From a checkpoint of a small mixture-of-experts model trained on Wikipedia: 4 picks a token, 6672 steps.
Below are experts of layer 10 (counted from 0) of a mixture-of-experts language model. Rows are named router (the router's row for the expert) and show model dimensions 0-127. Each number is 128 + 24 x the weight over its row's rms, rounded and kept within 0 to 255. Numbers have three digits each.
After each expert's rows: "comes before" lists some tokens at least twice as common just after its tokens as in all text. This comes from a sample of Wikipedia text that the model never trained on. Tokens count by the router's weight.

# expert 37
router:123143177142125106123132098104119111123121149130131131101170133056164110160161118115112138100134146131127164132127105164079095093112132146116090139125109112160118125113130090105125096085135128113103118127134130117133154139121131112139155110101143110173123159171105136127114120148119121076104142077102119162089136122134165116122124133160122142102144178093065120112125126143092069142128
comes before: "-", "\n", "|", "==", "=", "age"

# expert 43
router:149153141135126102125158111104145109131104154108155104142134119082183105104145129126114127113098136128156139133099105175121080080129124135136062146132126107150111122144126113122107111121111130094095137134131141117147164113128151108087157121082152115174106143153090158138141132144138111102096178090097143150097142100112154117144128092148123114094137165128099115114128126157089061149129
comes before: " ", " |", "–", " place", " century", " m"

# expert 17
router:133139148120137096103160093104138120106138118134146122149134080110150165111152181110126148075115143095151112163115074148135112108136144136105110145125148097176101168093127093124136118125170157096084144125094094130146159096094098097133150112085145085143112150121115107158120116159146098135099152089133148151086101115141133102105103117115165118103143132114089129115116114121117112125121
comes before: " and", " the", " which", " but", " a", " he"

# expert 20
router:124139179149130073123161115112149137110108188162138118118146107071139148094149132125124129119125134140127119137148091140114105105131176163116111143118120091142094099131100110097141111105150142114109154129111109131134183137114112141086147121108184122147113169132128161184129108145142119106102127059133150154109126116119147120147132089130127075068122142120140098133131122131106101145129
comes before: " |", ".", "%", "1", "0", "–"

# expert 0
router:135146167134148104136153081104149099116102173138139142156156104059140141138147149112087142128142172102147120131108102141120099100127132149086124141106169110155131145117143125122147087111126159120116135138124112130148174108096101083111143142064144083148100165136119122153107106149156113089121149104123142155108137130136148100125089124157140109139130136124140107114105119127080074170132
comes before: "9", "1", "0", "2", "8", "7"

# expert 3
router:130144176162126111093183137078117101113107166146155134165160101110127104097112121101115149130122144078147118143102139172093131102121138131116104152131167126142098107136096103128122120103163129114090139113145112139134161085125107080098158114126172116184118161133120102185128144134134126099106129099128152172139114124137155129126122119175162131090112138128107107092107110138125112149142
comes before: " the", " in", " to", " on", " by", " a"

# expert 53
router:143162119148127089121155108128123072137126126139145089132128113100125127088151159109100135123103180103149133115112096124118084097136135146085097119110157125155088118134131097123146125098143170102110113120094105130144181113106114099100143138104149073135119133152108126125123107143167117107089138066103154158108111129123131084148118106105121084126126170103115130113117118154086106132170
comes before: " ", "1", "2", " \"", "3", " The"

# expert 18
router:146151161125115120130167103113119114112118155157146102148130096123143108108143156113095147086141149112145111158117134145132103086121146150081083099110171112157103144160132102128143123120123139114127149128089166135170157116115131099119171124109149113169123150168136128158113125141190103102102157093107168176117123151127138101099143097135143107106077137110157140108100120144101078113148
comes before: "s", "ing", " of", "ed", " is", "d"

# expert 13
router:137119179152147104153149082093151118109104182132150148160152123073130139119142151104106148128122151090141116122110100141107095112127136175094110147120169106147110139113141098125153108110118161133114120135127109129159172116095113095095147132068150099132117172120107115161109143148155083100118139108127145136108122108138139124126108126158145104138136138108137121077099110126088068162140
comes before: "0", "9", "1", "2", "8", "7"

# expert 35
router:129125206155136099105158096105149129110125120157121107132146119071150135151157130100079138118144161074141142126128097146084089087097134137089094119128149105164133113100108104126107109096146141124114178122127104157133150141095133103098138084128130103132127143184113106152108114138125092108110131091122132160094104134122147109108123124144137118103153125101096143090126121133113090154119
comes before: "|", "-", "The", "\n", "==", "1"

# expert 46
router:144131164127130078122129084100130129104095164138131117120141113087132129144155136115106160103110136118120134123128137146078090103112129153078132133104117107133120146097150096098133138082156157123081140112125129170147140157110104134124115087122138132143099146180102133121109118179131112099118127088111116144083127135131144136114137138153121130074138170085082110113097128118093067148096
comes before: "-", "|", "\n", "=", "==", "|---|---|---|"

# expert 31
router:122138174123147064120146109127136145108116152170145098103122096081157145087157133115124169120123134126117122166120108143122102089140162136111121140114135110155100119111109126096118107098133126108085152129099115133152184120112125115092138112104182088149121162135139151162118119125128111106087124068113156158123138124124145133157108104133131080078120163117145096140112134127120092170103
comes before: " |", "1", "2", "0", "3", "4"

# expert 63
router:153151189119127071146151107090139110082101140148130117133155107119138136105124146123118158100088153104151136145075111139116116115100138141088127126097132095127137137163153129123119110093142136140116151111100103115147139140122116119125120121086137158161110149163114128159108136160128096095133136093077146155117109145183163130154095127109129121053088117135099101121106111129107085127112
comes before: ":", "\n", " |", " by", " Votes", "---|---|---|---|"

# expert 51
router:157127167172144083118170122120116109100138119145151119142123129083124132084118176121130165117096153107139131105115116150114108110113149127095102116120162099142093137136136119120125125086134144089107128115089101131129160135128121109113137139064165087152116147166112128144133120155152123123123132105115193187118120124165163110171090107118124098078139164125090114116111123137099112140116
comes before: " ", "\n", "---|---|---|---|", " Total", " Best", " —"

# expert 28
router:139137139125137093104175097101146127102130136143148107131143086129165140104144168096115148070114137077146119145109079149140121100125139132107118137113158108167106174101134090122129109123160153101076142123104103139145156105089108113132149116095138090142117135130113103159125114152138094133098154086131137165102097085135125078099100111117168113096143129109091135112119105134112099120112
comes before: " the", " he", " The", " and", " it", " a"

# expert 57
router:136133164142144115143155106110148111119116180130110097149154118123166112108134131098105157128115133115128136151127128170094114148116150167110145174082177086150101110140160144140155121113135127103089134108089151137124150127123144100144167076106145134160107139136133082157114131156158102138088139113138154097104110121163169131107067122114146104099095163139133112107107143163100098146119
comes before: "s", "ed", "al", "ing", " of", "y"

# expert 29
router:152151146149133108158148094105131106117114167164140123123153114103126137102133150118090138077131166139154090138107135142134103100137138153110085109128150119154094119157117098137158119122164135126138146128087181133165146122106133098130171119103155124150104143152108133159104148142187085113097167082104159172110131144122128108104147092145137106090091137117154152110113144145116091149156
comes before: ",", " |", "s", ".", " is", "'"

# expert 60
router:156146155146125108116159132101129100121111135139136107125146114095134140108125173120078165076120168121146134128105104149117109092108129137120101098117145142133123128140152112132114099084128157121126136111082094123146186121115101095119141130079128076193127138142105139139092123129134096130118136085123145158121101103176174122166096104125144121083095142125097095125125091113093106120134
comes before: "\n", " ", " \"", " A", " UTC", " —"

# expert 56
router:158171146143137077139137097133149115112071175147140095130194108118127125093129134111108160109138120100134125150086112155109092108104132141117165133115163136153093108160134118141159086127131138075090126102096140143115139118087118093140127120108110139157106124125153106161099118152138119129118130104112173118121114119171137098130089110127162099134084121144131143092144137167083130110123
comes before: " of", "s", ",", "\"", " and", "ed"

# expert 2
router:130155153139119107105169137100136102141102197154137115166152096133133113100144169112088151132131148082141132131122132163103112122133141130097103147096128127142109150124115132121130117114159155113115137085128082165139154125076110085064157103102148081146106149134116096166107109144151115100112155100120147161129119112156133140132100104169161094121125137122092127122091137126104093145121
comes before: " the", " ", " a", " his", " an", " its"

# expert 23
router:150111182145140054128174126111143122118109145165145097124131097089121137078156131127091164123120126117143112143143104130128096112135149178112123148120128118149117132127108084101129121091122146115112164133101128141152197147104115118087142094117171125168097157133117147165110149132136090105115133077120147154102129129114147117143125119116136097081109145126156104129116125132099086158120
comes before: " |", ".", "1", "0", "3", "2"

# expert 12
router:150143166148148092143144081113153119113096176136146138151161117058128138122141153104106134129130156097146117129119093138119096091128135175094121137104162100153109136119136102128160101121117171118116133137126120148152193117095102101088138136074140092131112168138106129161123118141157099084111142098129140141111128119133136110122106117145154096143110136116130115110111118116087077176133
comes before: "9", "0", "1", "8", "2", "7"

# expert 40
router:140130201154134117112150099122146137108123128173125119128140124094161120158186125103089125098131164081140129124135101136084074090096126137083112123131143107138129130086132096103123123088140156119099161092125118177134146135085115118112138102130140094119113143161124085155103092141135089116110136108108116159090089132136135120108127134146138117110151127099102157104117114135097096156126
comes before: "-", "The", "\n", "==", "1", "S"

# expert 14
router:130124180155145123126184130128124108104088166140143118129202077138122122107135145104114130097114160091135074135116112151098109110095130141138107138083127135137104114105145112131133104136161153099103135115105118161159163094123112115094165123105182114164083143140119100146113134157145137087115160084108120156124118113128122107141102125147176111122087140117107119113111101122120122155129
comes before: " to", " in", " of", ".", " by", ","

# expert 22
router:128140149126144088108154090096150108112137127135142120140126092123170152101140168099120148078111152087143119168110092148141121101130143133092120142113156107170098162104127096124130118117170166109083135131100098125136154116096106109126147118084130068142103153121114108167110124152140093127091153080130128157092101103142128091109092113115163109103151127114085141121106126138110116131122
comes before: " The", " he", " the", " and", " He", " which"

# expert 52
router:164189171147130097151156090119132099109066179160136123117147076108144095128147167139096129124119181123156092148120121162102096118156147136111096107125162095134107123152129123138136114119142144118129136141119143125154149102094143090093143109112148123145113141121125132142119113166127083121119156074095136137087118126111135121147131129135162099110147153110129085147106141094114088150148
comes before: " of", ",", ".", "′", "°", " ("

# expert 58
router:158145143138131091123158122095133095107116133143137097149140121110131119087136177132104164095108171099148137120088114144107094114092131140102107115112154129124112136128151115138136124081143167106102124117083080122132168131121094095108126134075142079159124136179102142121100098150141093132115142097113154168118106119155178128161097124126120125097127153118103106104108096120078108132116
comes before: " ", " \"", " A", " List", "---|---|---|---|", " Total"

# expert 1
router:126126170165160116134185121141136102093107158136149137133176086122115142112131138120132147107120184115151086134110098164122096116089134144144109125098159135156095117115167113130125098123149150096089134126099125160149158123134129126097173123086167107149076149147117118157124152157150142103109174085112129138105112120122166097149095116138172117110079140107110130122127107124126118148133
comes before: ".", ",", " of", " and", " in", " were"

# expert 27
router:112139194126143084104169103140155120110106139162119112117119101067140152081150135113128164129122131130126118176119085146123102086131156144110110145124154103139123125124108113098113101095133171106089135134101089126132188138118110124078133101116142091137099168119125133161114110143129099119106133075112155158110131102110140139153121103110142087102129141111141122111139151134119101180132
comes before: "1", "2", "3", "4", "5", "6"

# expert 4
router:157145146130126113110162123100128117134089202143140107168159099122123122087144171109096144116120134075140125121120116145129101123136148156122095132084136135152098151114130112114126124120125145117126155097108094157158173138077113114068149116098144079126101163131108100167106114130161091103126156097114146152126121100147120138117113102168154118123114138115105151105094130126097082150128
comes before: " the", "0", " a", "9", " his", " this"

# expert 8
router:143130157158130121108198135082127097118110182143149129149182089121121118101125128094128144107127148093127110130099136159091135113097143134139103138121163128147114117107140118133128094110169160096096146115131114121158152076126119096096157100114165115176094153136125113177118145150129133079118138089111133176130110120118130107137101120157169114104077135119113101109108110136141118140122
comes before: " to", " in", " of", " a", " the", " for"

# expert 6
router:142147188163157104138184117146130095099112165135168146136174095133116149113126148129122148084108182115135091130124091164130086122093128153138095126111149138155117112124171117132128106094131147094107149121105130143147174142131136124097182120092157099129088150155117124153133143153156136134102162088119131128099098101125147092139100121127170117129083137107128143127114105132108124139130
comes before: ",", ".", " of", " and", " in", " were"

# expert 5
router:130161131127121091099136114130137092096101176153130135170122117122133114126149176117110174144128125100136124132122130169099119091123151130114086173127105107144097151123100124127130105121152136096128126068141053161149179128109125111075140111115142082146121159126127109157110104161135119096098148108091146153114120130162132130136119114166139077113138152113095133123097137141120098159120
comes before: " the", " a", "t", " his", "k", "z"

# expert 59
router:168160159161144098136135095128140073084078166149124117135159083089142132114147165134113138121101156123174104137102109146078105127134141122087103133119168124146093139138120116144132114128152150125136135124111133119156134106081144098111142127079145126127127140140155141141128118149125101126108158090074156133087106126130170126145134116112177098094129131110137087122098138115129072143143
comes before: ",", ".", " of", " (", " in", " and"

# expert 61
router:162172160148123061132141134120126113096133113137141111150129084118116111083149182125098150105112167099154130123114102140086105140103124147095126119122148136141117129109137117130106123085162144119117141104080114135142161112145131090091123132103143081148125135153114140120136113159170079117102132086096146166108143132123143099160119127134107079129114163095100108106117112142086089148121
comes before: " ", " •", " Country", " \"", " Coordinates", " Born"